Weights of a small mixture-of-experts language model, trained from scratch on English Wikipedia: width 160, vocabulary 1908.
Below are experts of layer 9 (counted from 0) of a mixture-of-experts language model. Rows are named router (the router's row for the expert) and show model dimensions 0-159. Each number is 128 + 32 x the weight over its row's rms, rounded and kept within 0 to 255. Numbers have three digits each.
Before each expert's rows: "mostly gets" lists some tokens that are sent to it at least half of the time. This comes from a sample of Wikipedia text that the model never trained on.

# expert 51
mostly gets: "pis", "rom", " all", " not", "adem", "stem"
router:128138083197146172167144154126083144091100131099149112056158169136128142215117136143110112114113076115139143101144107095044113098094110092139207086081141158169115177133059066130150135230110096155118087151092153136139112159125115118174102125130150109152191150119232098096110119108120113122077179086111123149162131156128121148102106186094113118081121116092162133132107077201140104121140157175125092112146109125116097117123173108132116105101123137089111122164110131095127145101137124

# expert 95
mostly gets: "\".", ".\"", ".\n\n", ").\n\n", ".", " bec"
router:097168128143140175114086136162100123115185108084124090150098125127145174154121173169136144161123113163183109110141109093073131098083094128114156100084070101128110136100034117105117117163096117142191090111157194155143096151163112136167098166180112093141147081122192107097143136086100182135136116092096130160095141141151139142069127200070101057096144194102125129141145116190124066160164109122167125145157131134161140179117108124097137144093156089107165056154110151107094113093128097

# expert 69
mostly gets: " (", " =\n\n", "_{", "(", "{", " ["
router:129138082133149143104149112153095142132159129101142119125140135132096143133080133155103065128132095167146123170144098075109067103077129111135135082108117107089102169152104080122054107189126084130122086109131240144130125125146168127122093121154110216167175084094193109062120116097087148169116130068117182144144152165176094155083180169101080104078134168121145144147159073121122168110104166159095108117140160141123166152140140089124164133061183145122078117136162154123086148131138117

# expert 79
mostly gets: "y", "et", " mark", "ody", " ty", " y"
router:100196022194134146122123134089139149136116101098147096090127152176161148177161074149106114153119097120128083150194072051131137144075106133158127123127129149125109108164079128136110106205083113116176131102133181141134128117124092097154102125143153123180138116151222165117152127118104151151087144145139196188141053110126131117046132079099130097114133151081114120084127100163114118141139130087173141098154139130182102096113158099129115119113139104071162175150137089099126139151168114

# expert 72
mostly gets: "ilitary", " USA", " France", " French", "ael", " George"
router:125220092189146103112142148166127161092154130121140083094092144151135154132166103134119145126152088130172142177170069114085110093068124053147118114119147125175126117168062151096130120221109165126093092127106164135164157132114137125158084091150118111152156113125204140140143118067089206119095151073177165166118138089141153115094094159064059115059083134137139122134146102126098096102161153152135162136140124113103127098112078116109141181088180114121118113126109100130139130172175106

# expert 68
mostly gets: "im", " sim", "rans", ".S", "imes", "com"
router:138168064099135131074112149183093122134152146138129115125155150118120144178111138157112095102141090088106074127145066108074191131020134082183149084074131145126148191172068093161089117165113097096147140137151188107204100129123154157133103152150161085133171095126236129119096136113130136157060116135154159135146124141089110125130103205104107081104127113145126155146167108140172132109157159096132142141154158101127120112158141122096146171067127154131148114174102123108093084096135136

# expert 16
mostly gets: " |\n", ".\n\n", " |\n\n", "==\n", "==\n\n", "===\n\n"
router:140189030168138113153142141113095155126094111169168088067157179148108098146142114119120091133164106167139141126168089130110160099087127098162110144061177178101116130188130065092151070191138115118148138158076192132170176102142125170134139157137157134144117139153163142138158084127094138081073109138157141175110133105147147139132110171078134114052097107142156091100139134131125131120119091123156137125114109135164074060128110097165153113054133181091144113138058107073097125147132176

# expert 90
mostly gets: "-", "–", " •", ":"
router:101199107137046165094177127107120124107170113101130087117144099105080152193144149134109148117149097147158105126180106110093131123104127124133103095105120116130116153178086075135087147169082124128087118129173213144136195133166115125131076136128177091206158090144180146135133160112117191086056173095144133082145173087154073120158098172113109107152081115134151110082164121148118096131159097116124140104137128174180120084109149138142110161074129147051142073104146101114080136127163137

# expert 87
mostly gets: "|---|---|---|---", "|---|---", " born", " Geor", " Nor", " Mich"
router:156173084177118166134102137164102143095149142137111060091130120141151148142161129130131075141163070096156092092104073092139146113060094141150152104133136190184148150157101097092123143116115128157126109113117147110131201122078135150147127105179180150200200130138237156108152148090098174121109160036149129145117143110140145125130111115115075101030106134122131132149161102130104109111143127094139095110111154124109084148126123096111129153091196173130168090182081122115080105110146130

# expert 67
mostly gets: " differ", "stit", " est", " contin", "g", "eg"
router:112144094132175145099121148118126079116142120094118112110129108158124135188170132153113067131179098154120122120123100072063125104117093090151179151086145145123127144147055093090121088142132142090135083153131156151159141155134085106154148184117140125146187102163255146151106149076066126114080159084144105107120190152162146149148116188107129114074105102149088139111146119153091138141116134101151132128195172155182102117106143173091163181096206126108137115128084084059107136109117131

# expert 84
mostly gets: "ot", "reat", "oint", "ut", "istric", "ict"
router:153181105111172166101104153139114103111103064130119079139188102133117180131129131161129070099107078122149152128161082091092117106129105131158129133106136103154127162157086104115148143180115108132090131095137190184144125119093149078157130112153095178180166104085255119152123116075109138121098125109140176139157118167116186127109151147135048095113100118109161122123189129188151102133146107108197125123121091133170066093150132102128133150109149108112195096159090096089086111140188115

# expert 89
mostly gets: " one", " two", " three", " most", " four", " many"
router:108131067153121161112146140156147156147132119080189061116142130114114156173137124139107117132177097170166162129154129089130097079093142098172127112122090143117058182105068098086086126154119160142163139135115174103155166177122115142169097122160112146128197096109190118112152076156123137080136141073134168160189071101133122121071085138111106067091108160135088107127206177130172107139109103117149125091130173180168113080096147117056136108109152136086125121160157126059115144129154075

# expert 93
mostly gets: "k", "ik", "augh", "ink", "ask", "uk"
router:103166092113112163097102132122116110110172121106112093114145122150093165156154126125157086142134105108160145188135120140098165095089103101171162091099120176109113174169007141127105112178066103143087146085089180115172219111133169145099089138190138135119176149127240170101087131094064140171112157145138103135132137075168144111094131145104096107102128152137161122117172116138124127186130140102172094111125092121134109143091119088122120184084138105093100081170126157117141099136163123

# expert 94
mostly gets: " and", " but", " who", " or", " &", "°N"
router:115164077143154155115110145143122133134115120108153105081133132162087129161100177118159117169174078121157148141133103084056137136115083084134086128081163140122146186114043083136086120183090100126123083138096176150163103128104101204162096129119148133143151110185203138090135096131103181145121146103125160064153148101154133163076091102138130069079122163101136110140162133178081118112141152148093149074136108136177151136174157070153117182165165129112123110139113084107045141146176096

# expert 82
mostly gets: "in", "ra", "ree", "du", "raft", "ple"
router:160192129159134151100126191177118129131129164148116077081112177114115136159142168107064061155152079119139128106168129108090137130106115098168146093087145178183101143162065075047172140179071120130182118120134218113125154105094137119108098150133103154110133094137213184134131087112159147125093155080123167150145172140093087074103129116083113114059096135122142130077140103141107141128136076115129163103144131161175133122101083104119126124067147128089166113139113124123107151120174175

# expert 71
mostly gets: " his", "The", " its", " their", " this", " The"
router:128166079136111174120156132184109145146143104121138073123126199184129139217121152080121077123162116140136159126128067081085160073063083150135150089112146170141123151128079076038080092202099124126146139112123187142125134107078118111167125102158142126119115104140181172099125084107134152154099187119146153184134138115125177130118137181081099109094088122148130104114127096123101109100135139051165134142143091134178125067123154104084158135092178134141145127171114140087087139109167109

# expert 78
mostly gets: " form", " prov", " public", " reg", "rop", "epend"
router:102181102149130138103142140133152134148135121151165062141151123139118098218147105133136128098163090155134135108128055025103113101107142103173120109149158114193075138138103062118100136187125079156137139133103150114152109149116125151154113173138176123159191146084255092119124121081118165103073185060093101167158153130147143099137137138099067124074146132130121146144161090113138101084145098106130146120129141133095108134128108108118141178110160128133121082184127099117135144095146094

# expert 73
mostly gets: " with", " into", " in", " through", " from", " within"
router:135197100140162168143116146193117113126128136105146163105121145130136137177154113166101110160161089117195086121174098063058127145088066110150163077101155096137108147133083101107078159167105159093151082101170215139160151125080086138127093112119152130176157143138195120089131088073079088112092150105104116160159109061154108126102116136097143126040156098146149099122128171118119145124134117117161104160177120128167103119160094078127173076143159142107133115152093129143095151101200123

# expert 64
mostly gets: " York", "ajor", "idd", "usic", "unicip", "oad"
router:105204111122133129129122179152102134121142102122140067133151165139095185156112125140109086159114075126162126159191112097133113070075094182147132059093151146164117124182071117124105127147056138123120103135117139100177151166153134175120109120131128151137111087141255171110121114074085173144079152121151122129182116147162150173109134156094091116051116113098156068148137099140106107074159162117186116126151158116119097093131132095136118133093180109130144076172140108074117130115157138

# expert 86
mostly gets: "ist", " c", " s", " ind", " ch", "-c"
router:136119064125111165108154127099153171157165063143166127116154143136074149126106162159103095140146088163126099115148110080085118100120088126181172125133162158121076140136085051149110166153086106075175095110137154154175164128095135141177108126154127148141140133143224082129125139137049144117126194087111123187083140149133104111107105224121142097097086119135132073153157080101118121146143112100202180118146106080157135129133117129138153128101188129096094084141121063101117114152173110

# expert 66
mostly gets: "In", "Th", "Ch", "He", "On", "J"
router:096172079151173098134180104124114144097132082069135134086161156152126166185109118142088126128173122120169097149127104086097136109109129135107172120072097144099113162155099074136137152175078129085178122128116099167147147136131116150168118155130127157183156133125253154109136091118092166143076138156134170190102104148094119168125122134069077085103108122159116080124202102132101080132132100081118134104166160164180124144137126105148146176089144115081136084180105122106120040119160124

# expert 88
mostly gets: " Gen", "St", " Re", " Pre"
router:130191086160147198143131119209104115173141094116127087087152136174094155192137144170115108128175078144178102100132078066081145095101098113145139143122138158142109139129140065086122114174084139128161096120157117134142139148128096166160088196118118134128166114121236146128131145074132132108102151072143157176124079112150097171136097147075153084097095126122143108127164100178124136075129094122156138117142112139161084072052124097110160136102157168076157085129101130101093156132154093

# expert 83
mostly gets: "ument", "ass", "raft"
router:141157079120132160096098121111106164139134073104146126076143125143108103115155160138118058123119123141146131124145084088108117102076095086167133090123094113120095119143037093076125131248088136107104100160135175136164135157161157112144111138153150143148181121154249137109133112092135144142074160135115130185129108122196146113164103162107061098111108143116110087082166117165139146150191141146108083137125097145195141112119146060098140162145149136151169146126142168064088131140130127

# expert 92
mostly gets: "am", " Park", " Award", " Town", " Dav", " Mc"
router:180182090138116120109083117130111165202124113116162105119067128101084187172109080092142104111104096161116140132139066126110123178115072150141124115096110153154090167167093096099091103178163111105140119131074153156116188154090142132093101087136134183167211100119255111109142099112128159140072155111163130158132159119152155102107078118090073087049161142124105134168137114146112150098086125112129106104144138156155129117134196094109158151117150142114145109155189134132093133143103124

# expert 70
mostly gets: " ft", "it", "°", "pt"
router:090140064133151155153139184158143148151110074098138133106168124135137169169157127133137106119132102142141123117154034088114116118111114132143128099072156135112070177121140081123104117168082125115137179146137183195142131158151091134160113112134082097108144105065237171120145094125082121117049149144164158160133180138142116110110112140088110109067111164142139147088149116136155143070149131106094088113127107138205139150093120053142158109099160135135161074151130108053082138168157093

# expert 76
mostly gets: " se", " e", " d", " g", " p", " t"
router:102142089128137169127143161169103137119174118142136100092182120103134170139155149153123115190098152128143086112158094093099128072128086065175187086110130171126109105128060092074139111160131102149153145131096144121131131118085095150153090140117133139155175145171213136128095085093082143109072115070184144168147136140150079160104110140037141127112104141147113112165161111134111131149197112127136142123160192095189128112107155107102109123106156149081098108130098061110067153169215116

# expert 75
mostly gets: "aking", "ling", "ball", " back", "ack", "aim"
router:114190120126133147084162139179134112162136125104089085107153145149113129203141133150140140171105097137133156071185111112073122087145159087161162115083131152132084146141000119149106124164104107110142121134130196116129170112109115144169109121142138142169149119124209128082137112093070171151128194088128162189090103095120103126121093137073114128095151106092188100115136105168125161157168127067141104105177120131161113059158120101114180096099093123099099115151095162109115132137158081